config.toml
d_expert = 32
moe_layers = [1, 2, 3, 4, 5, 6, 7, 8]
normalize_top_k = false
balance_bias = false
vocab_size = 5779
rope_fraction = 0.5
init_std_o = 0.0
init_std_up = 0.0339
optimizer = "muon_variant"
batch_tokens = 65536
train_tokens = 263200000
max_steps = 4017
Below are experts of layer 4 (counted from 0) of a mixture-of-experts language model. Rows are named router (the router's row for the expert) and show model dimensions 0-159. Each number is 500 + 40 x the weight over its row's rms, rounded and kept within 0 to 999. Numbers have three digits each.
After each expert's rows: a language model's description of what the expert responds to. This comes from a sample of Wikipedia text that the model never trained on.

# expert 56
router:518565545541530479493481508436521528539519527495474462494483560499547431497498533502431487443479464463503465502467549517507550467536444434483526507410464545577501470533615479524497473482570543498522529479503513499578487506486536534586463538559452502526439463516526382489461483553445538486503480474520490475441513550576500450502452500475482499421493537518525571481606447478456444501526529487531546512474469485546492467439511488470502477481480512495403516499440555547491501581525499
What it handles: Colons, line breaks and hyphens in taxonomy and infobox lists, such as Subfamily:, Clade:, plus coordinate primes and units like km.

# expert 60
router:547435519492492542494508500458483539506522489515412513519509551512516514537526478403480458479462533548415488450454562537519479502500474539517463524470500454533525488506513507469444577452514386477513557495558471397582400548503567488560520499494516474470485471443515500504536526531555538465473508548487469466470499498481473527473432552490468484467506532435575517454455514502496459506482501475457469487498538601573471518459407539521474558442486464476453522489469588554502541527516492
What it handles: Digits in table statistics, scores, coordinates, and dates, such as standings counts, match scores like 1–0, and 36 in stat rows.

# expert 38
router:582488538517484477534471525422446457507524537536515582585520492557508501428520575455490484545485444506491513459462498561488455454533455479513542485473484443458459457501450458506491498451502474505507494454479465407488445522494482507538648512546425549501563451463531428459579479508512591531538473521467442464465494501450546537479448534573507498503515498512479521578583533456513501494460486435503518488522485557500478469495506546461542451480488526522488491534531488520537469540569528
What it handles: Syllables like ing, ang and ong in Chinese, Korean and Vietnamese names, such as Cheng J(ing), Hung, Lee, plus English -ing.

# expert 11
router:445538489494486518518446587532549523556512508444497517463526509467546528507468519478439510485474465505517526437507480542447463492517564506493496498403467526586497558516551491500461514492586534445503490464536594500549486464489486497563496498539446476492459464419512540514509480594448481501481501494430488494455532533479420512463506441511443509453493531511526550457438527440476568498496605462572525493506486476553545488449521451506492479543519432498437511481417549513618482515521498
What it handles: Word stems and pieces of general or scientific vocabulary in expository prose, such as trans-it, comp-ound, effic-ient, different, research.

# expert 5
router:501503425521436494522465514501472458542507497509485533486461496499517529496527517472505398506534518525435421501523505506557461534467567507563516532517526564484465494503536558534476515457510496549467496442513520488518495517535534513522493537553470490451547556513528532432545524467508469504492465484482537552468576483434519547533518495410526497549500497458459493461412503509419428466563477471593556447531512450522458487458498480520444611486345436562511521475518439475509498526497537
What it handles: Mid-word and final pieces of proper names and titles in album, film and award lists, such as Ult-imate, D-ash, Per-u.

# expert 37
router:533482513645480398481509478431533505599504466549490499469623391413570444498498562473471481534551455499538441491555521424449532469538492478553478593494499507537482480511464528445478526488460507539550562440540509480504476502503524491552508515545507445468530535477507455495440533517483568503486515501477525461507538444474532511490470500461483494540483529497510504454518526471449450538545563489487494429458540512525435467504475511541480472545511435524492481488465512537509483566487499
What it handles: Newlines ending paragraphs, table rows and headings, and heading words like Track listing in album and award articles.

# expert 29
router:567507472467482539477479571510470477534507491492416487460596490488537530489515503502507466509486499502549465521477475510545476477442498514484505574423518553470505484526485506528480542462481464526481539436479541469555413512517486467537467456532512426481470489449497508476532522483551498560458499491512380499467532510478524475528515523474583617523478480492529518595486504527468490494463465550531532379538504528476514542524483479540526509417453386478493593565469522515467418557507520
What it handles: Third digits of four-digit years after 19 or 20, especially birth dates and championship years, such as 19-9-5, 20-0-7, 1-9-70.

# expert 30
router:458464468564571518532512505527551475482431534514533563513527447421489428502535509393513435543534514524453499501523505482547479445404471494577481594466520493543570500498454499426474523469492421529531559511503564459534523475461566524512559506479491521488475507487523477494475485533536475547452392490477487490498551510480503469494539496511453533498517482531475538506485515534524477465556558399576481491443434484522518360489517499512482475505472462439501472494488572476482505522515521
What it handles: Pipe characters separating cells in wiki tables, especially right after the first header cell, as in | Year | Champions, plus semicolons and bullets.

# expert 7
router:471480498489487515510488468524526516546524574528500539461524419449538492511423569492481499405487448500379486543473499496444491424504439537519499485513477529517557492489508510498515484473532462457576562458499519504493495560525573518495521468564455506502589498484469493503452508559540498559563515460424543497476503520496454567526427416473504577512483504533523511503501481542484520404523486492479541401498518536508523448485513518484563501496574467474400490514480537534448419571517515
What it handles: First piece of capitalized words right after a heading or initial capital, often place names and section words, such as M-oss Side, M-ap, Federal.

# expert 40
router:430575457505565427514462451466556484553535560501472521502539507515523517473477509541446472525484412491523511455503465484509491456529548518565536472425455571514500487498477484461511480494492404451509472447499592511562498486545572544545490485512466474527570468544505446509446511589451448483548509471492441495436525554461433604482470511428484502467477561460566523532477508503477475471511529466512539500490518497522547476484485458476485497520490543500445501504415566549602476542530527
What it handles: Word-initial pieces in place and railway articles, such as trains, junction, mi in /mi2, near coordinates and distances.

# expert 57
router:558495403582465531483533528515474454513532498537485467624494494458546473514530485499477432525497470489464435510523547490547544437468561511579498566472532533466486548511530539545498558449474497490460486485571456518596513478460551475520489523510546505502565505494495450522475517463514561533506479505467479532486532452447612538540428508490512507534501484432491511502464442488461487502429460488615549459523473488505510493425495485521481522455370492510503554519488496462484477555500542
What it handles: Capitalized words inside song titles, works and personal names, e.g. Take Your Time, Hate This Song, John, George.

# expert 20
router:500476548430566454496463514481504493515504539517481546490593445522538395482539563465518457538460412556529500515460490468434474507509506441448443515461551505529454567536479484424502485518514499499503523436485553459517493449541532502495529513537471525462524617535466409464481493531482503521480510486502535479486485567440488550522570467496462525525488460492465482541512531518513564359518516537466485493471470485501486503493495579542473491492489432553492528514512512609518509475454592
What it handles: Plural -s endings, above all decade plurals like 1920s, plus commas, en dashes in year ranges, and words like there or area.

# expert 44
router:538578479492551532494509579532420468516516471530463521509467466500537524520495526450519521461504453508432461509512465484500474472376527546460454462551538542471491540514505479487465518475617472487534487444504536492510518526492523556494454478480504528516523497374449449451471490536491445448539551480450512439512483461466547546527506463521524518468469465490496498428439528494440463478587506472538488515552513485601533495430505481553576561509493466565498542489530479515548447534498597
What it handles: Adjective-forming pieces and hyphens, such as civ(ic), Emp(ir)ical, pol(ic)ies, plus words like National, International and European, and hyphens in dates.

# expert 42
router:462496446519532533500534561514545415567514511567523536487537477513432437456476524452515508533561478563424580471542587489467525493456462560567545506495466528466505498528509495442404527478587524533484481471544526505497485510530558495499486547516481426538479478483530413523448492489469456499488534520433546452440539537421416506433511475533492561469519496490473478476524464464456473512592531460441537445466478519523554485425487540527513490424523456479527496523481515476490458487530534
What it handles: Pipes opening table rows, plus middle or ending word pieces in competition or ceremony prose, such as form-at, cerem-ony, conject-ure.

# expert 10
router:583489520476468555547440532472437435493411517523515478508538443539513521453516479495524531529507484552545487490492491490501439504510428505552528469490488503508533535579478457483440437472613497531526482490548571442517516489522460546524498515523498521466484497542436422425577525447488448584500464466498575431483473501438504518405488484530453375495474526435499544501470525513494473523534500542548484457530503495585532496423417523502485509462478511498531508542475505551509539528507488
What it handles: Single letters and short fragments inside foreign or unusual names and words, especially l after Á in Álvarez, plus Thai bytes.

# expert 12
router:546444493480501478509512489509409494528445553510509533575582485529502533467543520478475510474548446495428459510449527583454532491452515500522431529512506536587541558494508496441477523476560454555474433464495604455501515553485492531498443426522463537454604514493551432470443475480477490505534464437451501532470491550477496478480508544477521512510518520454419496491554445520525465520526479500528480489454572468510526471478511555552582461420496456536447535531494508459594505498513526
What it handles: Mostly "of" after nouns like chairwoman, end, member, approval, plus nationality adjectives such as British, French, American.

# expert 13
router:570489501439459562479478575455392502536455486582528501523464443526543526435498529397544498505443512536399475522534532471519461496480509543581479486429479407488517581535477517469482530487547473499516555469542496453509493513504505566525479473485466449532515563432464479507489473523486468511524505463444517539550568475453524507376462486518479558543531443471519545517477459498529545469492490498474466489534551497525503488496502501601493526459524476546493520491503461566532429481552496
What it handles: Consonant-cluster pieces inside foreign or place names and surnames, such as Pal-est-ine, New-b-ald, Bel-gr-ade, Har-v-ard.

# expert 8
router:555481461524514520524519484433414472582419554503471483529486424488502485471487543527462463489495472542453467521536496476530513474465503614483477491454442510466439511547536485563459534434475458511494507508532464490493475561454491500530532519570491566495485492513492439501545573542449543556513438414468462545507446545462567531535486489460545530478488491493519531488510526525529550465546453475481544490514442563491505469500451450482538480498386527602527530517498496485456416594508532
What it handles: Capital letters and pieces inside acronyms, country codes and abbreviations, such as F(O)I, USA, SS, often in sports tables and rosters.

# expert 59
router:453577443555473569514530513498517496544497494533491518533542428482462428531547550519464462524516537541480489518555494483469544476464519525516520475494497515436485543538528503500417463532560469544475525470534443497581486559573437495580439518472398493541523505455471468514545494499504413494468537471465506513511462533440462474460455484478417462471489449468502564517522532466449559435597481525489549484551527499505538508426454531566474552435483498487537518521454481513450446568527537
What it handles: Middle and ending pieces of words, often after c or C, such as Conc-re-te, Rec-re-ation, est-ate, eradic-ate, sn-ake.

# expert 32
router:502471496517534520503519467505520525520495563509487505469490528486423554402553498480545548512483492489395482474494572540512507549504582506542504481524425494520532529522513536527478533405507490508517506430526511419492500505563430561517538528508482523484547537460499508449521515490493517563519464455488442409446610425472568483465416530511465538523534555480476498518554485462463502462462554500548525506424568489530479434427430509513534512464460484522445534481530455439562482473491533
What it handles: Inner syllables of Japanese, Hindi, Arabic and Slavic place and personal names, such as Hokk(aid)o, Fuku(ok)a, Baloch(i), plus words like Japanese.

# expert 4
router:532526550610488457513527514486468456493549523475512536550541464445543492514486529510442450554534483515500467451465561465452565469472502465561522659511525547479478453582510595526469539485443494486449518432549433514465496481528514463515539506576559502477543533420485428473491536465491624512478482494440515477483535459468499495487467550473471436456545449465480534453499498515440498531472494499595530521488493461531530474450481467451496533458493520460467509499515511522470505517499506
What it handles: Tokens in articles on albums, songs and films, especially nouns like album, song, guitar, vocals, and track-listing separators and times.

# expert 58
router:459498464479457450519491506518475468598570564507461576509597478464468488520539499441532524542563510488504518478457473517523518523524559460495516492442589461507470440498553463522425458499507508509484557496497444510541430539574470475550494495497491507437487456524462477466544516484486541497483436532395440463420485532500519514506523549535462537511461482435517546528524470549472496555584584500478481453466519512475479491532466483534581551447507388431504500482516495459540490535517557
What it handles: Middle or ending pieces of ordinary English words after a short start, like are in warehouse, on in stonemasons, ently.

# expert 33
router:490520453632557405497516474506432528554429532501493549513504497437566473524487579468484465443529493570468468494495482502465465450505563524552451500467514534493460509504503497408463487519475521554596494446543534517527536531542494553491544506542483532464535486438560451478423492488440533481412549506488505458467527525521487468454532488424568508429519557457523522510510477590473513482486535442513486475452465494485513489469518484495510471467508468478518535564451484605553510523496520
What it handles: Articles, copulas and connectives in running prose, especially "the", "is", "was", "that", plus lead sentences like "X is the third album".

# expert 50
router:509468538429580485503425512517524447539499574486470577459502459547476478491498629503517557541468437484455512450440456511446451519465497477482480537489491566541487520523559416471491471501518450474466506441548512468477505509580493459506501461583489512457537520532491404528491496473439452479525455509468531461485507491431442532524526496497539472479542538524462541485509447582509494502527573541511490453455499478538520469481510532509512510546530441509441481596505545625528500489491537
What it handles: Month names in dates, such as August 2009 or September 20, plus of and in in census text, and the piece ch as in perch.

# expert 43
router:452499488490512504575503508508495497513516539500459516517490512462555523489442535486526513501480489459449412419485534446431488517505473479479474521462512514528536467526522510484471528482519550527478603492508599551582545452470461570550599483522544480506508483492445438522460459507492519481531483538495484496490483481498464516423470544484571509540457595470468522503546512539473442514483549425531523495519497593531467485513477515462478496504509476490373486535452559515541376589438514
What it handles: Field names and values in structured lists and infoboxes, such as Authority, Died, Coordinates, Preceded by, MPC, JPL.

# expert 45
router:463533511516446527499512481495463509484555483491432518483461534423538475492443540480532497549477480477465396472458598488450512522519458481492484523448504516485515489526510526502480539490497505555463601489526523518599534476498514608559530494530514469528461462484472406530507472463505551469514474511516514517523514481496518458455424555471525489453515603479444528516558530533418433489500542477533545480569496530531468479475443513489501562438545462560380519494492556534465425558484502
What it handles: Labels, values and line breaks in dash-list infoboxes, such as Media type, Species, Subdistrict, Coordinates, and the numbers after colons.

# expert 23
router:497482447512484491554464549450458461580459564535529555485569428425505487508508536484511521518473464549517502460480499437502472494491524516500592504450449441480410516509459528519506525458513509549508478521522514531502479514515459508547555536549475437464525484488428529515538486510575525548514480518466526483472533550546519511507539442530599492541476487497510463486486430535437513507511472464516488441499448416470535523515411563465548486563479524540487495538525546418510366596527478
What it handles: Second or later digits of dates and numbers in scores and tables, plus word pieces after a capital F, such as 2-0-20, F-el-iciano.

# expert 52
router:559470520413492486497496519434407488484535515519513484529534502553508411490564511410561497419458507531510471465540495557533499508495523438504518499402526493463512532520458457537478533437474458567466556477520461501500488534504460503553525442536480536493517525448522427471490533450462534505473419457455484490520479522576579496547480526518532531471586504400433521518519522463479489412507442582538480534505475529543492489464493493557482551388512497531489499568502515510499501486511537
What it handles: Middle syllables of proper names, especially clubs and places, like ent in Glentoran and Daventry, istol in Bristol.

# expert 47
router:475508452495503541553403494513441481523460556514504543487485459544511506518483563484547528500466493486479412438481460502462503481467410503565459478537527515529512543549524546517474472549554485491533543516507547459523533538557408539555466415511544478471524510423452505497500510561536463483477477458476504492498508460475465515413490485524500493565506491440469563445436554462479504472544569492549502468487516540534617498480445525520461484435551413482549520499486508584513407552500522
What it handles: Word pieces following prefixes like un, dis, in or a capital N, such as un-arm-ed, Un-ivers-idad, dis-ag-reement, born.

# expert 39
router:489504441470458525560482523494427489489503455491482503526516407507470475464525517463483436550429474510443530470532508482557421513484521534526468476485554503520499531514556469489450542501623522503491514466544600483597407483533531515492490457531501500497548506482519463505495539494493487505518507527468516513496514545458454531485501473577466622552488503437492474477449523582520537478526485443455488498517501465508463487567494460608579532426476404489480457478527482554573501490515540
What it handles: Final pieces of place and country names, such as Bul-g-aria, Latv-ia, Gene-va, and whole names like California, France, Texas.

# expert 54
router:509496492589567414512491544470504473529506478553508503486647504487475512447467571461394494439524418494477490461509463426475528500502546542485468466527515520558547484487525529443481490485519539459498475444556474437556502466467536484513481470458500503440549491500451463492564492482447554474485517458460515485463474570539520497535497506445531549474489475507538516514592510512499599549519518521505492489463476484551525509473497489490538515531443387491499585508483501597565521515554521
What it handles: Opening parentheses, quotes, commas, and prepositions like with, by, for that attach modifiers or examples after a noun phrase.

# expert 6
router:563462402506495535499469547397547499580491502518496511518566499422566466504522487374458503477459522567456438455461515510535484485513504496534515512489476461502513496490459527507447620431499474509546499505497473466533467512490530507556507524493479431500535502449516508474502489532560480496470524551462432462452499506458525470511501490485517486513459516519528483498527493585470502505483477522497448427514520488515498527513372595500492528461466454523542488555496603519478465586593507
What it handles: Digits inside years, centuries and dates in running prose, especially the second digit of years, as in 1'9'16, 2'0'19, 1'1'th.

# expert 1
router:536457483435445526518440488441450441481519478510518506540557444484521403470536484470543515452475492569443481522500523469512466536445477465533512534446568496493496572556439507500498530485510512615496497465488440514458500488491505526537447405555442519436527598511565388526493524482526544528498508405483544526551526503485479489528488496491561510478583517477525494543521542567490455455526453519592575513481510527496469489477499542571509488454472482575468458524514516469514501491498521
What it handles: Middle pieces of personal names and proper nouns, mostly European first names and surnames, such as Macm-ill-an, Jac-qu-es, Jeff-erson.

# expert 16
router:516445506439503521428510550476496506473533534495514481504471551538536501497556481507538522540490369584434506504430511548467471542484455579455498511432511491479498553565532517478438507450518478524526500406490511454585547459490525499515467508476483495407525600481477488406556510493486505566506556427499522466518509580470503499454383477502482461512551483496491523531536493470527526488515550459539517456482523503557481503512449566480472535535469453555501542580478495482449500491511547
What it handles: Word-internal pieces, especially p and op inside words like malpractice, hemispheres, aspired, plus Thai bytes and assorted digits.

# expert 55
router:524515490513489481465495640424501426605497514514490492525548531489525472470491477500483518456527498503505485427521488507474490457477479468475562468537526536527415567526608494530461506403533543474557442498552499523528495514457513548495429481516500454498540500447531532533543504521506500494539529479438471476452483466515481509487454413529464532440530521521537522480509475464512501521436508443557561420483484508574542505426496554478515486587520468497522552551395570511454468495511504
What it handles: Word-initial stems after the, to, of, often before suffixes, such as support, rest-rict, app, and og inside hem-og-lobin.

# expert 34
router:522497460458510505560520468390481510563495516465435521522523511454407495455567556455462448483507492590471449467541470397446491469443529550472524474535469432452488514479492501536448507476486446468483452473526476452514533480566550470520505525506489524462496517516512472500552554528456465570479514504539509497492498463498569480527478537487525504512584532445524517480526552554543545451601473507483553518514509463513475470503421491500545498438417482599525545470516494407524475551515556
What it handles: Capital letters and digits inside abbreviations, club codes and names in sports and news texts, such as FC, SVK, KDKA.

# expert 46
router:537522412486486498530512482494498488519489447468488559542511502559457447506548561475525389460484522519427545527503522484484479494490546542553517487486507553500405523545436523506508557488624524557473552467525582485484493451537485552508539449515457484431453473470507477478440511497513470542451518476522496395548526480502520494491424476417558492487590511455489503532488526547484462420514502513472493479498499509522573434475485500588544516410538421505483456503541498512496505481495556
What it handles: Commas between city and region or in birth lines, e.g. Moscow, Idaho; born January 6, 1965, in Winnipeg.

# expert 19
router:551545543504456521448399543532453421555513500541514513611529480448594491458500469481456556445493478439512470486462489475492521437534428470471510544471515496575515509521570447487478432462442504476563506473506545475533502494482497520540534480517523529463523515492526472435532504479399481465487475423492477464431547484502511511491447437576518470504468532502544550444539517497491540529546520527548464447447533526581513506496510544533522583551503459446488546502448542551523513494568519
What it handles: Word starts or short function words after the, a, and in explanatory prose, such as o-x-idation, pro-found, mag-atama, as.

# expert 0
router:518461496536468519495483440434414471507418503532376550522504507455548540466466563477542455527469490527487467378520569500492509516442478520550468477466464489515504549483520485581469595509468482530465531492544527501546400587464513515517423482543475458499495529500479493507444515614568482579503469510494500508516579463471481523499424507543506451542493521475563548448493520505501456483495532504476527452470495503565555475482445493514525520512554526504438534509496456489508465470487545
What it handles: Cells inside wiki tables, both column headers and values, such as Surface, Location, Pts, No, and score or stat digits.

# expert 25
router:463588497537480529522531518577501502508501465457453523508460401450518471509543521520432477527538507537474510479511473496539413475503595546487493535541503604506434506476528502475420495473565522533441484463502563539565464519553523468535488497451411537448506492459482497520521541488513433461488531508469489539499484586432474521468489514486476592440500466501494497461485468534479503481592494436528513474506475411589496491504482495530498557491423447553454549464475501538428499529543528
What it handles: Vowel-led middle syllables of common and proper words, often before -ion or -ia endings, such as Comp-an-ion, fest-iv-ities, Carn-i-ola.

# expert 26
router:549557510510449516532439480488523500534471521491511481574469543469546426518477510522444507475483500492515485505524538472558492431461475421491562514470486516598538513564519451516485529525563543551508514500494457481568509495471509534580507563539469521489483466464554493450528543552471466494550552497526436417442588513520490532492440518498475468417513546486503519464496482464467488494483496532540502516492402510542536459458508476509458504462454550473345479532386532474526471561488506
What it handles: Lowercase word-start pieces and LaTeX symbols in math, chemistry and phonetic text, such as con(ic), t in omega t, closing braces.

# expert 31
router:456461456498565530508500527538573458478420546486516583536474479470493466485525500440510450567531519517448504508517524507542533476379508491540492605430514475543581496479488513441446491492479448501494528503488537492526509471463535527516526505472479501504481548454544437524509469517563448563446399483465486451519559577483556470488535511512450510491489493555489550484465522534538491469520552408599507494458453508518495387466508463507491459489425502427514476544527553472471518488520519
What it handles: Pipe characters dividing cells in wiki tables of scores, results and rosters, plus some semicolons and colons in lists.

# expert 22
router:554511466480490531487487521557503487505467554530517511525475482484518551485482539455494409536509418516435474451433557515535432534415435530500484532448512533483461511548480579502490445520518565556518497488483580394489506471479557553533552459538454471504557503482426446492570532474465600468439465463524524490523475452502526560398458424520469502539472520488496482492517546531441481494551457472521486482503468514496511516490511475540460528523510391525508502442533573550480496517545525
What it handles: Full stops ending sentences, often after dates or quotes and before The, In or He, plus ). and ". endings.

# expert 28
router:481447483451498474557515470429494476496488545536447538494507441492581510513480596423478464454514469498520553506438572489501470468464508467557503508509549471555520546478481502455527535518484571559496518510506545530486512475465461532506540407532477494503506530461506462494428516512563454537493512494497506371514533554541472492426466531432449493503617486416496501437587518525439434437491513485517493506482461540524566460497530522487519521487496489447531497569480510540458482474559582
What it handles: Commas, and, table pipes and closing parentheses joining list items or clauses, as in biographies after birth–death years, also known as.

# expert 41
router:557465475536463502533465473518465499511514461547472504531517448466481529534519533484515443465503448531425490492559543510498557513456457445583542492497536540481521473557476522551496452483522529492533604444519455379546465505499495496531518508462475484427560492491485521418484560574524528552526384508519388463519537476537514530510445481478451474509538491495444494510514520500497474480589523495590587460521443485529528461457431549504487536537541504548473506473481471485551490566523534
What it handles: Closing parentheses, commas, pipes and and between items in tables and name lists, such as (R), (Lib), Thun) in sports and election tables.

# expert 35
router:546456512507479525503510543442448458577481547507495633531469511468514569452505501473504504540501462492456519488511536567516492528537569496517541496515442501468483471488447512542510473402463437488520530528536534411468532490541449508530559508537423522502519475492448513474584531532499543555460496485467449462427548493448560507426450531469465498493548529506510547453518534497441574536530571456488551466440546497539481410464418496462477560532494520430486490470525485478508442509533477
What it handles: Inner syllables of names and words beginning with sh, T, H, K, such as sh-ing-les, sh-ik-imate, T-y-ne, Lam-ar.

# expert 3
router:540543518497484487535489475433505454528547497503524495491498461539485420502480653452462482525432434550364527467574512423497484474494487532493509500503493475465445486516496486528490522429492509499542449488534438516545510520501521543496597474511372508510537511449515478471579526536508549539545489498394490516479554582501572560481456474527542484456471529444455504492467485496514479464558477512479524534513429509513478484432444504472512503510493535562547477506535485529471470527500514
What it handles: Early pieces of proper names and acronyms, often after an initial letter piece, such as L-ash-manova, NA-SCAR, A.D., and year digits.

# expert 49
router:486474471492506466502532544496464408492547464505493512518500482521435485530559494457547471497474442514494498406509518440427503485478479519494559561409545541461487523551541566545475536480489514543445549441472492525470523459560535513540525511475538509451527562466444540491465556499502615532478475489497506437516567479486493490500488525461554522506578460440417527490452484574516553448499501539597520462447464435505505496474451494561476536478540511565415455519533534489495455480519578
What it handles: Consonant pieces inside or ending words, especially ch and k, such as clin-ch, Aktiengesells-ch-aft, Kra-k-ów, often in music and sports text.

# expert 63
router:514504520492554509520475512476470501537479495499417503508542490461477492529505494394507489534415502591514518418441621516511475499458529491490550563520510432492435492465490544497469522419485475534537461499605532446506364531526530541589533516505512455493509471483509522485570486570518499518465519479484471502491537500468493539522498492499461506512481498485497496495492529563433546503456508518491465506469507503514501516478354492490478541465447534434441555499461595495466434531483515
What it handles: Inner digits of years, dates, attendances and percentages, e.g. the 9 in 1969, the 0 in 2021, often in tables.

# expert 24
router:476573462584538529498523457550532467529546482516428570569460494441408501530478532471529509484462479517446515365526489456477436468504488597591453478488512483469514570490506515529519532498501516491521476501484506522490441495575559522506468490556492482467496537457485468442585524531571516457478480482467534489531636559449535495468447501509522475547605495433499517461437551490461490478515529441464513503482497507532556492480487511484515522440470492528469496516499484481524465468495557
What it handles: Word starts and capital initials in sports and team contexts, such as football, Racing, Recap column headers, and abbreviations like AG.

# expert 36
router:453497484426492471463517545562455516498480489478442546487568488507414524522499542468508484506481458509524506437525440527457501456465553477514510511447527506526469508518563572485413490502598441462447513476487483466476438544570521504553408489483467460449546478510435499571488501536525498513417511490495495519547496545485460475439552536501483552468524460469522518503476520532432580501575576481490526460541450478537507488465475508567559580540498403491555502462537500501564474552504563
What it handles: Word-final pieces of verbs and nouns, mostly past-tense -ed endings, as in export-ed, renew-ed, trav-elled, quarter-s.

# expert 27
router:472500445533542453507526492506420470461452603514413535504453497509575503499525540463579550530511448593512534432461543472503491464457481458534442473499499507582554562504518474447407508486493561481502506481528561464499415482454518489530504506537410514457476570478457435503455598548511465545478424459435520465486529498488464507501457490544482458525543485453540564526493547514504463447549461441496528451476503561514541498451533523543505509498533517534499513533454499518461536475507533
What it handles: Spaces, pipes, dashes and plus/minus signs between numbers in sports tables and election results, e.g. goal difference +7, −1.2.

# expert 61
router:485537522514467459530552499565538453618545545468457510493454456472529448513522534432518533412508428502482447476502462495507476506503519481479547510439495543529509476516551506491461477441514494553517482455492426506571463459543474490537583578479488548461498439502565476452538492475515464483518510514423511510490531547447477495510439482457460475522486466513469619505546508476486554514590547520569536473536488489523508534412451454447498516525421519518531500490465464586503507565547557
What it handles: Middle pieces of technical or long words, like cant-ile-ver, p-hen-yl, l-ith-ium, plus occasional The and closing quotes.

# expert 17
router:535593521536492487466476534466538459546493521491521437563528546457545449539507516539470459387478493477517463538536580502521497422493462450482525529440478512538529508550527486504490462494521532532513487520497451472594474462456511568578453552547460449503462493494551492480489509538432487513517450498499472509449518555532463491466455414444493482424485540525531541444588479441483458478451529530611454477501470476557525480442505531473447506512499513503437505507419569546513496536551485
What it handles: Colons, spaces, pipes and word starts in taxonomy infoboxes and tables, such as Clade-colon, family, Inf-raorder, closing math brackets.

# expert 48
router:582487427439453500529513562451414510555507515525485506522486513500556523490537558450552452480542500528509449489511476542542517511521510488486573533425506495464466535536521464517489516447434482605454570458471439526439470498506505477529579469506501527479500491558461421469484509502479520525503442450456445529509533551575630525504486521446582485475556531472473529578513440535479570443515470504472533469498514572488526466486480518491506481496491515476553477506479531480454394532530526
What it handles: Middle pieces of capitalized personal and place names after an initial piece, such as H-ain-es, H-un-tsville, Will-ough-by, G-ret-a.

# expert 2
router:491554495447468533517381538538405492479485528511506500507546497525580511529475535480468568518508503485526511438424494492493477530513457424523472531482533466576463470490549473439499459509550516510490559468515530480610515468521531569543575473576540481519521493469551437546448531496529490484532550453515475448435536536484443522419493463510482474537433547463489503513522502569475463468523510484540481473485444568591557476559462519517434495468530436471453471488473549533516480566515486
What it handles: Single letters or short pieces right after a word start or quote, in foreign glosses and math, such as c(ave), Mic(rorhagus), ch.

# expert 9
router:504549533503519468505517529505468507471555523522389515512457420479531529510521519392554534440480488619571523473446596512555509479446513427472517469475499471529519569513507519477441568497493493478500468495565467408465390549511476488556502500514459465498504506543481545479442549610525517501421498473464494493459534512517466531497465510495496485498504479507498545520481429493510528464472463484498531453480517495500489507380443539500523552523520544525462492544451573517512558474487531
What it handles: The space or first digit opening a number in statistics tables and infobox figures, such as league goals, census counts, areas.

# expert 51
router:571488514628447436490464495468429461532495455505449546484597435439517435521500563455519432542506503530487445439489567445463523423515451450552505633498503567448531520559461520528509516509463523484453554440506499471472511436577580484519520470510540510461534535486457490457526554516499601471512498509471547527476530455448568487515506516546468485493503490464441491488465515492467458493493535487554555505501514489543465495451493506530500521462495437501446507502499499528460485515487531
What it handles: Words about music, film and records in articles on albums and songs, such as album, song, film, Certifications, Credits, number.

# expert 18
router:513441475520502411455462477550447502566533542520472533531654493426439559501560489491468547484500491481491470455455521547497497474425542448435541469507533549468510501534569521504415491430566517475501536484511453535484521512569479484492490470524533481462562538524443488469498440456513493556489460516421522490474505529529532488508483479535521512481469436436499497480559502487458556511582537494488574443402493460554468496471482494507536547493504476484523538524444500500567469580528534
What it handles: Closing pieces of longer words such as page-ant, girlf-riend, appropri-ate, plus kinship and occupation nouns like wife, father, actor.

# expert 15
router:568558551528499480456448526504521498586493517500483466560484559490556446494504490509461530446447505464497436467503510500563474496464442475471539536468498566586487497521598473522446478457525525473530468512526500463539499375548504548539456518543441482497498501459575486511487516495431435505527533447504474510444568554508480486465452471505459512428511565540490557433496478437454532505516576533542495520454498495575544492433506543487480497539495441489394515518418549521503497518517476
What it handles: Word-initial or middle pieces of scientific and technical terms, mostly after the, a, of, e.g. hydro-fl-uoric, cerebell-ar, calc-ulations.

# expert 53
router:529606502471525532498499542527504465521494523465474474496519538443541500503520502504492445434455496486473396537527527487519483465447470447502583542430472531522536471547487520452482509447517512526448506460524490452554525488505466559574429540503461451529520482534500432463547509457447439480545461478486446541461529568496530517420427427539421473433531510470492545470595518524446475456468509524597478492478580500547494537460517602495471527468514488497466488501467463503486512530571522
What it handles: Greek- and Latin-derived pieces in species names and technical words, such as Anac-ard-iaceae, Ac-ron-icta, histor-ically, electro-ph-ile.

# expert 62
router:493518498466492476554524504472442473588506612580452523518500443507443563475555539461453492525534474494555494498472506526480508435520487474432551489499528476521473465520513508537423453468530470517535549514472445497527486478542475456541480537469485501378459472531492452472556525506430553524481453532468482498481468579466484509494511570540484448467459542465487602510474472503471566569582597534502475453521501515518444456468477433519487510426471459547490522523456505563550522490531535
What it handles: Inner pieces of common verbs and adverbs in prose, such as sl(ow), stab(s), walk(ing), wid(ely), plus came, got and turned.

# expert 21
router:491496487481479455503528621499460514583513575520490568504562504421445557484526480456519490485440478530504474457501452538471457475495524478476516534498558506532492483476585521560410473465557428453549504523529497474481504482546508561510501505472494401465568518501485461532506494515531501509464510535413492485495501472504497467433553487520499444405502480519521526477480488493515503540505595427489533462503477518551516454488491506568483610577537424439520573498522548451542446498525516
What it handles: Middle or final pieces of common verbs and nouns in narrative prose, e.g. out-w-it, reput-ation, sound-track, ups in "up", "back".